config.toml
num_hidden_layers = 12
hidden_size = 256
n_experts = 128
experts_per_token = 8
d_expert = 32
d_shared_expert = 0
hidden_act = "swiglu"
moe_layers = [0, 2, 4, 6, 8, 10]
router_score = "softmax"
normalize_top_k = true
routed_scale = 2.83
balance_loss = 0.00256
balance_bias = false
router_bias = true
init_std_router = 0.00817
lr_router = 0.00084
vocab_size = 27942
norm = "rmsnorm"
norm_eps = 1e-05
tie_word_embeddings = false
optimizer = "soap_variant"
learning_rate = 0.00423
beta1 = 0.95
beta2 = 0.99
max_grad_norm = 0.5
batch_tokens = 65536
max_seq_len = 256
train_tokens = 369900000
max_steps = 5645
dataset = "wikipedia_en"
Below are experts of layer 8 (counted from 0) of a mixture-of-experts language model. Rows are named router (the router's row for the expert), gate (a neuron's input weights, with its number), up (a neuron's input weights, with its number), down (a neuron's output weights, with its number) and show model dimensions 0-255. Each number is 128 + 32 x the weight over its row's rms, rounded and kept within 0 to 255. Numbers have three digits each.
After each expert's rows: a language model's description of what the expert responds to. This comes from a sample of Wikipedia text that the model never trained on.

# expert 26
router:114121095088102150091095124141134101170185104109171142149144087154123169149146162180102137119126120118161097170070163149163206123195119118143179137148158180062110166053170131117174097150164154098111118086120050106101132160121142102107095116097154091135158117165129155133133136141169073108149144096183122152166114136165172171093150162072105088174132156132140134122165119148124180144130134153126151139074147081098154104126075171157167131146153150142142122153132183116064123113120143128137156098170076177157104120108051115128204111094096117147099119171192155169122169153081142127175126207116165082114130058090102096113141162197101153125112080167093127096103113145098077083144114140096137153131081119109131177107089102115169118136167140097135115071126106067097116074138180
gate1:089139104144153114075123130103145136106111137121102107124129160094117123124076127144108188149125117151137140061100139151151222123097174084095097147144102159173150080116128101109128157096137194137178184153155042077081134116150152103080159087150113143155082155132169124205173122156069103103132103126055147126158117096164133173091163183142131135122145101176161166157103147118075118115100151153100121121128160082114137108105155098187093145138148125175054162134101083123131159169087171091131158107130148162122114194139116134081124064176125129139073164062149136123143160113091186136159157188125131124146117116157150072109042057100084132084139177112141125115049124139163125163114161119120106090134156152124103112190125148115167080140166161097078126128134163152168152118157152
up1:204089088115158145154145181153065129092126104156152143159151156090156154105154123125138080085148151135063162188125143167132074077120130130124141111116178072084125125074111181116130172142109122127133055107087144129162137142097078184181098106042121134087089155152100159139116146144196189095112137080097141084140103117116086124156152107088128084115080131146132128133163093127131152103131051076189149144139114173121135121110125147129093170132154108134123142159128117130133154128107116119121111121133116118078125123121161179140174132133068132137169131192130122116143102114156126123100153069053143077107108172132150115084162097179157209129160079116085130102218175121104121101139068150151124104124081135072189180098096154143110129089118131121130124164181088148119198181106180
down1:160160143086076166139135172121111158152140151128089100081116158119127133125184138160125145085111129117132123152133112068092073179125107134096124120150098139209078128117111149133193137153135183124122078143162128073147160093118054126132138120103147076082112136153110147157196074095131153084071093152112152112150183151124130202119106069096180163119133108073171177111113113094146133118166144112135105109145182134114097175122123199091131120135171175111129117182133183105128170104145124117179161099150103148116119081127096123098148095148179124091151150148131113162145164143064144174119164158109100150095160150046130215125069136177075123131084107143138125104120186138149131162075085110056134150106091096127134183082118140125091140110112149144182098080149189188123126151067109
gate2:113171088144105132122090110124181106179132161075114123090102126187097120141095106115072104109117123198114220126100169128132171208133117196146102167170146139180121101155144137120117138139156118212131144134049118123092065094097146102130114138146088104155149112128146127118138089123155148082149173095061116118150094117130145162056110181146107130104075157083142142142117095178097093157131126136124076113107161110133124135135106097148180131107096094107127072148120128153118175073159047121141157138141164145104202134110168113137125163165134104119092128144116107101120152079138088165143113143139117086100160139175164131183055115100125164138135093169192170115070139095193112117114148123091155156081132172136110128098156053122138139121148154084158175153080093152187149131062079
up2:082154151135116122153162136112129046153141132154114127144140112124075143111120097146092149160126164120090149170076152080112139136167183129208072177067131157129159152108124107089148151132146073153106197114091128197109099094107151101081115147125171155145163169114130108138198113138121075101060212107096127098145120122127094144127165132082114191117082041093135101167117129156193140165156163120154142113092117173139149097130092121109073055143144135100120094099104144074117184099105141116137092113123105165138186133109180055112124141115109105108075136111085130102113093106145075146113172142100082142088117072142173131164134195125111129144073145131065130166134168186078095159075131155111172149133190102120061154116140117140128117142103099093108141127070115097133092132126138
down2:119158133138140140181132153117063172104106122249154141141127109136124159158158094094082149135097100138192095127117125103163147100123142141158173155107140163117106114088158106092164126130148138084147129115134144086124098132141122072125123155154157107158175201131112085170195108120148144099141097099145097117087113205141079113137172138074131129171048165150150178114134109116170117137163170130154149157084115095116152105135149146144076110164176165127194168081121123115148096063127133144094149157128108220127181131150113156149099143168147100153146140098119160083136098189135166224151125127141198134114131094111119081114159153176177127110076148182139100105092117149086079115153189093118125095090161102136109105130111081094187094174165136159178189160133144128135123129138187
Description: Auxiliary and linking verbs. Forms of be and have in passive and linking clauses, often right after a subject noun, such as was, is, were, been.

# expert 54
router:136119146153146159117138072118115131084105132099209139092110124121091121133146157157101084114104092153118101085108126124185128111174049150160150151144157187059079201093144164098129109140141142153090170088109185103181144056102129146138123133137079167082139163135117119159179116147129169147133101106163176086138134150145107152142156168209107129071134157151052144079064103159160193128106074162094111111145152090111101122145095126146136159138151165104133174129077178204127129174093110102136170136119114124119106093120145099145156190190173124109096121146142175141110147096092154103135087094113104162077115085151109126120082155118114139066152083141083120101109110100127086070118153046154087110107172129110079066115097077143138155139126178148171094141149141115093084121146105
gate0:089096088089188162123088133058143125171093171132144122195141120109155187133143143114174135084117069121069106110126133128129186121142191054107148146152053111124145159099128116128128128124135172095143098117096110164091140112091134174097089093137127152068121126096127114143080139143096164164132175132163067078097116105183103174133131161097159186151136150136158156123107129107097173135169121073185095140131097150112147140113122141133159150162147100131117128122189096082111090095097043154140205177155160113210090061115167121133105130184118133136142133181123146154114150193126139116087116140064101082099115061144053123173148064113129129187146138080113137135133135119153146165138119162106063095143162128126120116078130096094087101136180102075152144114150154105154149098155107
up0:168160129106096167129173070168107163083148220121147098068131122121130162127094158123105119155100089091133104115165126117078074180073152156174141116148125128194128120043130108196146062143142083075096170145139136069118122134145140112110133034170136121053149116166165061090155154119159192150165118165095152075103154120145176142096157095177123130109118161081155113187176178112173102128150105112106121132096139147100080115130146187147144152116091106180158112121102126152122124175146114137142157114170163091115130134115095119079128140103149121120152100068097146160117153127130160094116153130101154160164197105085152158119148143109093161124157158079152149171109128134108122069197129129121140138068166109114213105119130130148167100108173138136151143091113152038120112125113146
down0:169174124092093028172196101162035106061166085144147075153191105170125155143139096126112081056166133092157094154160134124084123116052149120122105159109086134093126137140147107119111127182113126094172138111121143133130076133135163096099167125119140142139138110089141109121094096124110123171129141136124118138134142118154131129118140164113153098028100104150125119157128149176125174095136135111126115073120154124105117131081145146094204136102099108136121170124172086076132127144107207128146057160149126103083086146063179112143106075125088108151153167173108135143144153083124131127149108145092140129116186190121115139108174108132134146129110128048123157198170157139122147098116067100077146147134108129084169095182157165174142176166204111143169108101100127175123136106132172
gate1:112117116143114098091147209099106130133095101095083114126179212118117130105055092139103112096142119133155153153131149142191086060108146084099161122149130202116149088107113103083126089100073106106107058176112093152150153195133077122145148138085139136135094119160089141153145125151052144084113141065171146136131137130129110138175161144122146174189143123109191155129152138137146105109075170096149105076175109155086118133136194156108133152143131218114134092090117113109140124095103103139122138151155157150174169139138127121160161126126073176135153114127123115167087179136128144136187165150133101142109150104134152074085134121200172173096151168099132166147125081159101201146104123121212160122149108157132140148164122132119139077162156163139136190036110135186100096117098127
up1:082076192119187145157087125169091169214125166098080188166115144048119056141100117098121131113195110136158173111053110092127178150114151146161105116166144082118147068125096081150159087150102144124144057152147140102134077149174115120119153152134134123129126124158193097138137108134158113101151092143131150103107110108157154145181137099102086169125128155134171119131142195099102116135146110132132148234116113124124149164132138084171086128152157071140119086149089115192176154109138121141132076125069162118158134111133112151096148105175150124124157158117118149152145134150180159141081177092130131144133107159105088093161179149134132088165123098137149110072166136182108095083131045164133157062145128114169170168122075145135150112104059113158095116149134085081177139112156121
down1:123112156090142147139170154107120113116136141107149134175146133156051121176141085080161122067144113139099146158155145137128166149139108120147160058162159121129130109103115241139139043110111185095144144082138112127171159147070135149129157115133111125098140074132127152115141143111137090108167162148133161116102084124153072176128129163130111141180141165141186087139063117119140165086132083096097182122100177123105178082142098108149200094124097106174155171141115106119114127175164092122112076117087098065169054123066118101168095161141136088130125153138176134132105121130164111172110112108117193202081107140093113127165145113127150110130087084126134108087091149151133114184163069159153149111119157188146079119089090125082114103175098136196088172164080126130169141127050115
Description: Mid-word name syllables. Middle and final syllables inside foreign proper names and place names: Weng|en, Kuzn|ets|ov, Stăru|in|ța, ville, ka, ara.

# expert 10
router:174120143156140148102120182172200178095146147101117142116167052078128158140166176208095080092119144173126155138132156130128121112189101177151130182116149156162102154126161135095077115117113148153121138131176186084135142127167107090064088180117122132058131154149132126166186182175136140154156183124196079132136114143164143069117086148150075204129183114131143079087107167162114134140165120121154152127152169068152164165109119129098109080148137164158186149135106149170069153131161123118137125093159117154140073159096143128140113134127085156141106119159137137156128060107108148162151121136175149107062095162094142107082092126127162099095160125140073094106129100107179135076149086163131079107103169115102128101078190105070161179108119119098173138136129113087137107085150156
gate3:153150071144167116168171075126152072149162132163115133061166140144138079162151129132073150143103095151136172170133108160109140163102095151135112155122077105182107122120054156123132117119111067102126081126068089091152082130171146067076144177047140098161121099118127133069125076148103127099100155158139148090110124122094147111122088124159134132168085112124147098146139060102117092162129139082098151092118118124123149098178145071133123118128160110073113140150057110073137070160104089059149156127151094143165136140069151094144094134115119125116116156085106136097116186141177162149134115098086095121123178128171161138120183124069157142145225136127166142115169135137107040163196123105118144125184136092149156093153128168148110177122126136155143169078177081091102174164152138
up3:174122113154155078105144109192106164130119131182055134072149122097181120108150070125097102170157118141115126150189155173174129129115100146122091111111147107135116079063162143113185096127107158081082147069109122182196104165120147135072178098154124089123118096115150131113132083160105082140083126104136092106136108123169071107129162127103090129197116092127097088109092141096114120107116130101062129206100185149117167154119138183143139156113139153141138164109128157114131116134154115093115089117134145169121122098073090162127137100144135127138113129118079105136147118139177161138123164133055092105145136155109178126098132129065115160148202087139103143078212102145120165110100109147132145181180151041062064119158106135087120086182163132088141103139107120075204144094130084
down3:117058125177098092148152162117111123065072163115153095124166168150078120073132149113129086094132106200097164120135118114128104136126181083143131105112164135084178026129139160073140098101156085106115155138132120133147119138108104102102093081129091140094127147123072223124083141109081106174104135147150124110157117139103081182136184111119101160144121168156200138134133109129142114161169133170198123156095109190130039111132093114103094130141131093111125148143110118116108116118160134076097150101066088113103133098132118123081116103110089106127171157078101099124075169135146147124140135162137105176120165117130122164066087084107155087108124127130092076142150131217164111151129102142172145028081140142108129138139155182175168123165118189114150159134144108139064149152140068
gate4:122202108121085102161134135067163090101105118111105091101095106133162099104156156139113099074136122167087123094172082112115134153095129099109093090127163106142165141153130076137076094181124113156190149142104131155101110164132136187102164151142159108143123142106142091118167146088101141163142136169099104158169121121116105082135093106121130135136132126083152102092075095136170096128133122155113060122124166073188124113121139073134103155078206185155089136193153138119077096219176158132110146139165136136093085150106103117131130143099138070108112049158041049077076114086119145127097155145140124133137123165079106172134122151082115164155166126144152161116119107097097145037144196146089083121128103165155180170161106159162144173063141183142143102123122140171155135164149156
up4:151137089108110145210099060107108132121136152143112121117114054113123104150148166175145085103091114072082089164113143129141068171135103129121138116112113145155084136116148106123126147134178067153172129115105202070104133164126146166117121177124150055103106133097098112095187123091132122131088118152124129134129098101141095149084076149181112106116164155152102089088121050145180141102093139095108106126138141135184148173111140153111101091106142083166116123186069180181123134220167125168120164138172144087174139116089148099168108113155125075064165086123100078151078111104111148090128130105157140102108096194111151163117165089145124133169155121128091180102161165126101057108157161119169131145111089178184136115100148137150111140068108176085155097211117136148155109148150183
down4:158134109136052200116066164127165059137087053151096123149144147137086093128144107097134146209133128118174127159072174144123108129102134099157147159169135098161126126098110137108141118134053085117049043130132141221131086076174109196153140107124145182148116140096163112136143074172144084128141115125100118101104081193152133133113142125083102112123147130121122140128090132085102129123141139138190170147163115163117118123175156155124145156164065078128063125084167085087177115091081150108114110130086157088117159138117067100120107126115093127152116131112131129112103159071125150132133129160105075078110152123168094123087122148147135122112130141126170129192132175158097097102162145054186127159145092121105050176182124127124113048151137108084077140113155128120092132108130143
Description: Personal first names. Given names that begin a person's full name in credits, tables and lists, such as David, Michael, Kyle, Bob, Kate.

# expert 6
router:121124127183097190115089122164138168116171129130142129112142096102118151097158085153087090144142123128171147097103158135183161111197145143170120171133102147111175161106148123134121161129207159047106144113176072067128121089140159130134134116131171210117182137163126076153178157118141115078155135095136140053156101148111063065123139174140120134100061181159132104138136123117140157166115076189132181112092152062098164094131095135162150121168112127098110155124144166154096115110094181105085173082144126165126119118106087159172178197101091125127168137108116121116166122112107100148166144134089169131122118144096184097131115154113124194071112128155108127130069118080135102143175149133170128099109155140147121115074186094068182111142173078114174181081128105122086092095156158
gate0:130128139110062127117095115117098150140125120121068131165091075119166116129141144089110147152144212163120130114115111058119132097178153135114115142094130131142193180095094116183170166137090161093056125125092100127112181105109142191116115152101111186102096186173157146139180187096101119118112155149144132128098126120108089156135090166091125156109139098109108142098095083106131141170120091156101154066114168164105181060165113140133121051115114164119072126145136111177133106087107099134188096084112181171078160100198140151088146134122123130073101113074118066100146138153164103102140152128106103108067131143164119149145073132123081134187119156149138127200095105105149095171111136156136152122148204098198058121085189145135140087128133139114078128164102155163084083116140158
up0:188100151132137101163132111126180122139115150139089056136106106099105160170096168128137136134139001083158089159117144166103130150071143134159149084182104158125095100131142095136120077113088135139168117095158143120114132132108115085110127127140204086077105146118127084120096091185176094184139127093132123135125116150160110125109236130113102121160122085091131152143141111202193118133138149124158096201154100123080132167136124108124150157108133147144123111173183114155161182140143154127139185085116067101138096109120126137174111122173137127113115151107159129149154148131093130146080073119117112101135105116079137124144181118117131172095083103098096137135195107158142140133128204119162122154141098193162224126112093088164156149150125122088147087114179129116086234124069146
down0:125153114169104147135078150144126100106115158132126123114103107134106124122081096112086157138086147097147124102118120109149055113116144189139113138118143108109181153153148182157120096144203096152175161068145121118174132162191149161133179140108162167091179098142144130115139158129116160155147148156123146115148111162109056109151146111136111072162114182112110124157180132093144162139120230206157080124133177164167150087126144145136120132079132084071159099138096152118118093157100153117084142139090086111139165107152110132128191152120119169117119121151122077084130156085095071140117091108077106118154136136122141133129149145155133104097119105136095149151104089082099049149177139157127131156077086180046141121187069153170143239111140125137120201185141190120167190138077155
gate1:095120103158120103077095160080160138079142157177128162145200134126110102118099155156060138121166156175117174115075105128168154139115174131113071115083145126143176115147121115171146141115102154099176131139185114125118085154106156138108218107098164128119126108150178122139155103127171105106085149132128195088100129115132078127089112144148112098142110137171139120167117166069140070090122135100112103165126107121171137090145076117165143145113117082145123168073123176160080143165187161161138127122155199163120137155165130126118061145100119103143202183070125115054150127130127148156161080175162103109181068181155162127141134088135175106124103110089137126202128133140121160146148178061128117120125144143155166204161205073134144052096131152127142094099125129135099183152170129
up1:141142092141122084116124161120114130152130188122171109165140166126076106080096098131118181167145128162106154164124141100125156182092203119196125106083168079113187144147117101126205152101132184098106131128142115139133138143129153192096141113131116165109085096096175135121145142133162152114112145134111156121154123121099052117138157079079119079200042139113135159153144157121154117128097097141136171176065103128074165113090119098134103096159090135172119145114136187144173113187150107159204174150078180130136171158156120142149108155108138169142172178122124150134157187151144119215115082165123144153131102185088146126174125108113045154171150144163058116182144130130127156099107096079148088139130126104178192210080130109155097103137088148130123092136151144128108127162122119
down1:177172119162121144105153118096141182098146113106096120124177126092086162149122174117194136129105162147141091085117148092183082176161119123152150108142166124142160132145131129183147122143054132126119116183133114093131103149111131115148157149089151123090120158164134119126162099164121074212132152109081137116135154132165093183195121149130133182200142089125152146119078142141138105121174150119149215088092107107107106168142114105147154063181081115118178099174110138094129174154129078171153098108181160158121082089094114092096118122100145087145082180084141122131129146115155166126103105096091095114096116177116130141100123103187190110173090072161119135141091060102143183178137166092160103094191104111181119159057159164130185054097081109160137139083113140113085150143129142
Description: Building status verbs. Verbs and participles about places and buildings (is, was, located, built, listed, owned), plus list dashes in infobox-like building and place entries.

# expert 16
router:110076149152117140147115142156144054154155082109158127119096142141068127143141089175110160146087083174140114089066129161130166108143114153156143163167141119088123146058128173115114159171142148160103112134144054098088103089163172136141105079110138152150163184165099109132146207093173115133176149098159124180167101129094101107059167156131116112147142170144150107114205123140100143164138105189150170051081141115112157118126112143129125092170095170137134107137129131135084144111051091113090122088143110158101118147112073175160210117164126155130138169149158134107092142153080109162171121148108182089090087095074237111102123151109113107088110119189168162121099094122156098121154101123091083121133193093164103135135109099076137139162160116108130164120189087102086140126148114
gate18:089128104169097144154157072083085066191156128162131141141095127102071118093131156098088140168137121123093153219095144090083112181081087174091162140095093095102101135086106097112195160185165144096202091113135085116105109137150176164095154140065140080088125137140161079160158091109159119148132072095144119146126116111106093154103073081063134099129123052076113112083103072087107123128173125104074091127118112146129118115178143149114161128143149122164212089117113085149115092173145126115151156117158141120126219140095068156122208132137171131133123176105088149109118136110117110172105133148061117182127136145120170130189129171112126106123146127126100137195106138100141121142150088139158122133085080160123094093103150126130122108131078160169138117166139136101099147179159116
up18:120138115143156056093076151125167123104140185102170144153080111114080120131128116083095115094142149183137135063122170125157097151093155127087137137127108125117187100172169151135083131113115136136102172116100183146158109121081142117160118077103153150183105155131117124090111155158179142113085121170124134140101147130162103157137121151135118157115095094163148115196102175070115128122164131106131157202151172120119114095123128136085121085141118109101083131222156185153150144130087101140120113105124190104092071108134184120068141134148108172142129174141122127087077149131204089099193083134161179071088158166114130130135137067130134177153106109125110101125124169147109111086056109053118116084149125129135151169146138229029096146139177111170122171099114130155151148069142129
down18:037109118118118124105145076133123122166134103108114190140131146174192107140160098042107167115172098117141139115145123125155181137113110111123108105131111118111137078119094159168158187099104187141094066082140133149134141102080089118152136113110143124113162133161120169155113068089132135150123143157166084065122183174136143179186077159125198141162106106121143133182147107126133115112140105151159149083180080133155140072111124106183091150148135190156132172145183103113152098139056094091113145155124137097127077122201098128103169183153111146098101095135147103113103144129185141120136181182128137072140152113147125127122141082133131158100115202124127133089095097120097145214155129196104188121190136050135127157076172159138118109167117108112107186107137118147133092167169181
gate19:076126135083108107090140131143103124131090145135055111130142132136118080157098140151117081063153079110136150123076082151044117128163092118144163132111149156137113123135163135158094151084111129172117061108141115163127198137160158165118122149099135184142101118108134129152151106122119124119162146161148156166065130123164114154132141137116097153061147133097152116128108105168126198115177064026081111127112152153144078074158109156150122120166100154105121115105098142129116155154041146089168118168121197125172152135158122120177119204132119156127149105164146115182099072193170129176124118151139133110129099136141211163108162137117203108099153122189167136078212119128116170143149103143144100150139139215133079151108122167113077095120133150170165196134082130125114131140141182
up19:120120208168093084150136126137167150129153100192137087104106146091127139084101130126205133108144124159098063119151145123169116082163110112140074156115096165064133117176147126143079105106079172149178111170162111122181078167123139123094120120154083137114135128120152102119125131160176204100074084129151152154173085068085136096039121118130152138131160151140076133087133109094148113161102111146129110112125118155100097100169175133080160067127160128116107081151081129157139087091137086143078105159137084094097123191121162093130098086138132081143180136085095133153142098106091071132089130107135168047144105130143117133117186096185127156091114148102186143149193125103161124095139107152147100160069139127117098133139100174077155133095076170201186117191133092101123143149153137
down19:126135065141131121100161118107146162119143105143117097076140073120145162103148177116112100162114116119087171155129149137124095115127150163087105176137096085055180126101131094146148134147134151146099082205177095143111128110050165076143137166145179047192080114142121111129101116120131226080145132077149157131174117124148131145158101133100118140133085112096088146146141145131141112092110111100123121130186157107113150169205173095095147139052154083096144116123078141101158090130116173139081092149123143151110157179099062138133104142160139100146109100158164189181169122096140152145117138121177182143153050137145112112151126179081142187080081149112120118185122149157179094102081131100117132117086138127105083174173126115153082137124100041190145117076129137143136143126100071
Description: List and table field breaks. Line breaks and field labels in infobox-style lists and election tables, such as Location, Candidate, Votes, Born, and signs like =, +, −.

# expert 0
router:141094111175128139113140176104179159061099146070134147129136100113140132103150160191092096080112141194134170134150129111109136108153133151182105142147170144098073101143150099143096069153118152150098150137117194084161146135137104100104090127165135153131134142130087139174170165151122174183165153142149053144176106123152119093158119140169114126141194099141099080054126142194114087144177124165122160112158127111152126164141090076103121064122141190164192149147126172152086112144142185115090134099164131160174127172099098124122150107097112171164116110168107144147152157067104105165171138182174159114093089128086084088072091131108158226129136167099092083089132100135161151081092131155148095060073164103108143107124140174079181178123084150095146116118106142158115127100138110
gate3:129124116096101112097079139138192104152158171130109123082152211150128118123109113137117119123091113129097180132116105091193180124068157057122095164087140139138113111173132155093167113095184142120098097088117174129100106104145164113089112160137138197146139109127108145091125198135102132083143115170092159099098059105100134146068173148156188131174098180171135127122088109176104142160171122188150139097055104142088157142151120060107129144105138123105147129101140086112120119135064121074163193158121127145154138123079140093094125143135134177163152187105135093095181170192024098135217140111085093112130172107151184095123100130117164159171063148176143107102128153141131106105064101127144108111137119112131136145120174127091138126125161162165133095081117146141106176163114097
up3:156125152146104062168106144166150130172119104147107122100169135072149121122107175114116149126096114151119125117152114096181154115140129125135152102125143159129119118165162143078145061164204234116115097123171144184153136097150091132127111168166120158085123150144164114178184111100114044116131107169108135055131109086158110113142107136119154138140131086121155115028112156152147079109129121139083084130108155144073157154069090116051105119167098113132201144150088117182034159144141164112131115146114139097172135098066108099136132139150139127173166130084074124129119153162099144174149131161095109131146160169107201122079136116128192109204138128068097129124152074102136092136059121144108101091127054148119127101159131130100137188177107182128133118127121169136148130126146082
down3:126147126117099135104133140114125139105110186145143084153176134073152247126107095147138103140121120217100141113055174101098107067173152122160120137092183151075152081119126140105084134152064158145100150130124125070103112119133118184118128163187129153127080167117118115187111185130115149134150058101173164127127116132169133132158091135134096142112099145126149185141119125142043152131149126127180166130132106107151096108124122137132135116160101095118126168171116126084110112154142147148100122091136116158119172108077083185122138057142119131114117078072126146137117094121128086135123192099185159152114126187153120128117157161148151152087138140111106101159082124182199127196102084129174111093121164101107175131140138168168100236179176136107100107075124145096071082128145181
gate4:132127101174141186074130126071130149165168155137097128118112095081139165132103106118115188141160174145118100124104080108142128129128192149117125109130123056227047145138111093131136117107081169112143151130144135075152128133164167094124116125084115220174131140115136096094140132135063146139148149156110121092163084174107108181173167162097134108144134137106099086153173076158137081146137152135103083129056177182173133180176136162164148151137126097131072105122188151143136083128112188151101163141100096142132099120136170107159137147115207122141087070130142074090168139118104077174118170185121153084074098136157131136154166180147127160135128162082117046079116138208122108145156143162146083174106105153165133135149122151072112160142129112115055106152118130103122126125133119
up4:158167105104126145109150101093111165099108114156140114091102171175095136140113150128116109110090134124128085121089131117147141155129140101174152148113146144119127131150083132154093141139096183128145073114161150118144148155151107081186138099156152112113195199124099119118140118114148140128134118072156110135138096174134137144108119168176124120113163172172128188095159105102214114144084140177138147156066099135127142092158144120144163108096128107079171172187161136132113104191142102147136177177143129102225126133069168095216114152128116110113165112137070161115156137133092142159157138102195148122173133190156172133180094197087105138137167094146104144099127137195160101158160196105127151096065050148193188104118189076061140136115112109136169098167087186139131110154127164
down4:121071112163144151151136176114071151162056097123130100137175139091127100116094088191093141136138159125145162128186126073154068081056206155206136167107115081160149051133150086100098111189085136153046084130113139132124119105067098128151139188118163156154105111106135117168130135121099108134166142124133114106148132127087156173111100101118112113132160155128153096141114149126069106131133155174156176147157146154131112178131122095083101163095087106134085116189197136089122130127130230136090154126066132151093143132101153098058148074141172185123111125179109173152161103103127076167097180155125156140083146115122117121151124136140150138142112126094118069146055137206158159116103117149117115084114125167069155131141123153117114187089133121076111108096166138123120119130156145
Description: Given names after by. First names and name-starting tokens after by, colons, dashes or table pipes, often crediting an author or describer: William Schaus, Edward Meyrick.

# expert 39
router:190126172137148117099101138152077131120122134093164145106152129139105146146119095198050125132095085134127153180068162135172136147124063123174160146119155087091030130073140143135095177144195153129068151120117135100153114123158191101156103105123077199146143145171141122123193141133119134147174145120133205141169112146147174118124136121093121105071133082117108109099195134152109111109094100144153213119132159095092095158109132141168140220145133096130120158164105072156136144097121088128132101157088112159110119128139154146139179195159144127120073135162177158149159181057104143140120096104136170131033125132128127124112089153146142163078147134157159039102134154108102084093143127089165113151112121087113086071065097109099167143114121145143140117096128130135116120130072129
gate1:143164112133150129145085117115119101097055080113058135165167138143096115193125129162139087154107155166100198139130138136167206106085172128117129086148097159215133093104102072150151086113071184116119072072130101187118114179136131128138150120118162112135103199092081093142180137138088138117178140105073167101066061138137049183100162158090173123123094087115134166180107162108153091159154137167110091138142105136111155082145165160151114167092127083170114155113099145086152144087075159147123110099159157159155105179141093083093172131143121124141125088134118116076135135155123142126130109139182141149171142138083147091163113116134140078079189123126113164091140172167124145094147087101087146118140181131151162134131145137115084037125090152151145145128120137161141191159101121
up1:157122093187156107112159138127104134162173165095126130173168124143104106123133126087145137138155131151151194148122185109168069107129183155137131067137104120054081060114115129138169133087142084128117103133092127138130154094115093128117125189102159105100139137115127127137207132175183083165094143146141164111135223110103130126139122093100169102132114160125170084181143099117137137116106045108159124163092045068095134158079084105119056033126148137126183087150127155184153083131130120132137165082088148137149135148126106199123138091168134131101145112079151143174108142051133133118061180122102121174121132079128060118153124146112121144115100136076132164167152044149120142099122066155151076098157078157120124122147165102155134139113113149076101095137130109088128091125120136
down1:153187154097105102138120175087176135125143080117135110120100146089183142152136132090164133127138117084131100150111126144162117152091104041095077132153037099146073138149130148139134095107111112133093072139105128102106127130120113104184101115151088204179071092145123141108148141112098111067136123171143159100134118095112150185130189061078139155164131097123106138166103071134107130095121162105173094156135146113116098147116110131190131120199116113157200139107062124094143139083190119148095092160118174067137119154043145119098097142150173083097097163205165090097160110097141121138147142125124109097087121189088089151147139146183108159157117092170156124138122144142147126122123111119106087168116145142137133111109145165146176072169058053201137147157063159093124153125155104
gate2:190132134128105126165131098117119120164107152178111176191155148162162069143114106146090126139055142151121176114098126119080152138125097106069102168146152103177127130157138110125189135126182154186148117176105186123105103153068113107186162077094099124130131080143121128122186141124130125172181117152098105072120118102175134189108089139096181061154158138125143137137147081101184068156162119129145118142083102118060097081083142129111113172143139098178116091180164094161113123144120087162125092128099137112127164108156123092107083152159137126175132100138137130156151101124121109056111129119175164177094114131147157168092109161121127128138100114061144155180168131092117158154142165127062103171183135129149169154098082084096170143095128091109218046122107104089132124155069181
up2:145140122160109122095143104087137085125153138107166130120186069164104167100152166070153099072117176099155087076164156141089115107116160149151126056071139162143109111108122120132143121148100111127110144080113119157200115106099121088033129131136184096185133147087127149103132124167176094068042144097148106138177120099057132147127129141131121108102137130098103164134120165170108136129098180144155115090144152108184118175086130112143120073138176142141175112094060111117162131136148121090166188138206157137123139119138107114118136121109089160143132178134086099079090154115122132181149081204092166149152149139143096159180140070154138145105087139195133080080126154147145109060117094136179135108081156180111100119166169186113080099131140156114080142197156127158152120124129076
down2:091137153127117164127174157104131113116173055209166142120145159175159149119123156126102109136152109133034089095125163067128135141202147153147121130140147144130136106137094137159096093136134069102126128154138075148173098140143155129156138111185094162180144127112135064174162119169107120147134100118187106225145105101116129147127172098145148093141108139103122111155091070210107089108146157109061126145126115097144158127087112128127138104085109149115146153087091133163158137102185089111207111120133154114142163172119115120177067147138083119136125120066159115124149153071119152143138152111162115149117151114095090102109203102201075116093170122099076205110135110167092164129199089127111156132127158149169139139137159166126143051200119114169077096148158153173080133124156117
Description: Country and region names. Country, city, and region names or their endings after in, of, the, such as Ireland, Paris, Syria, Oblast, Euphr-ates.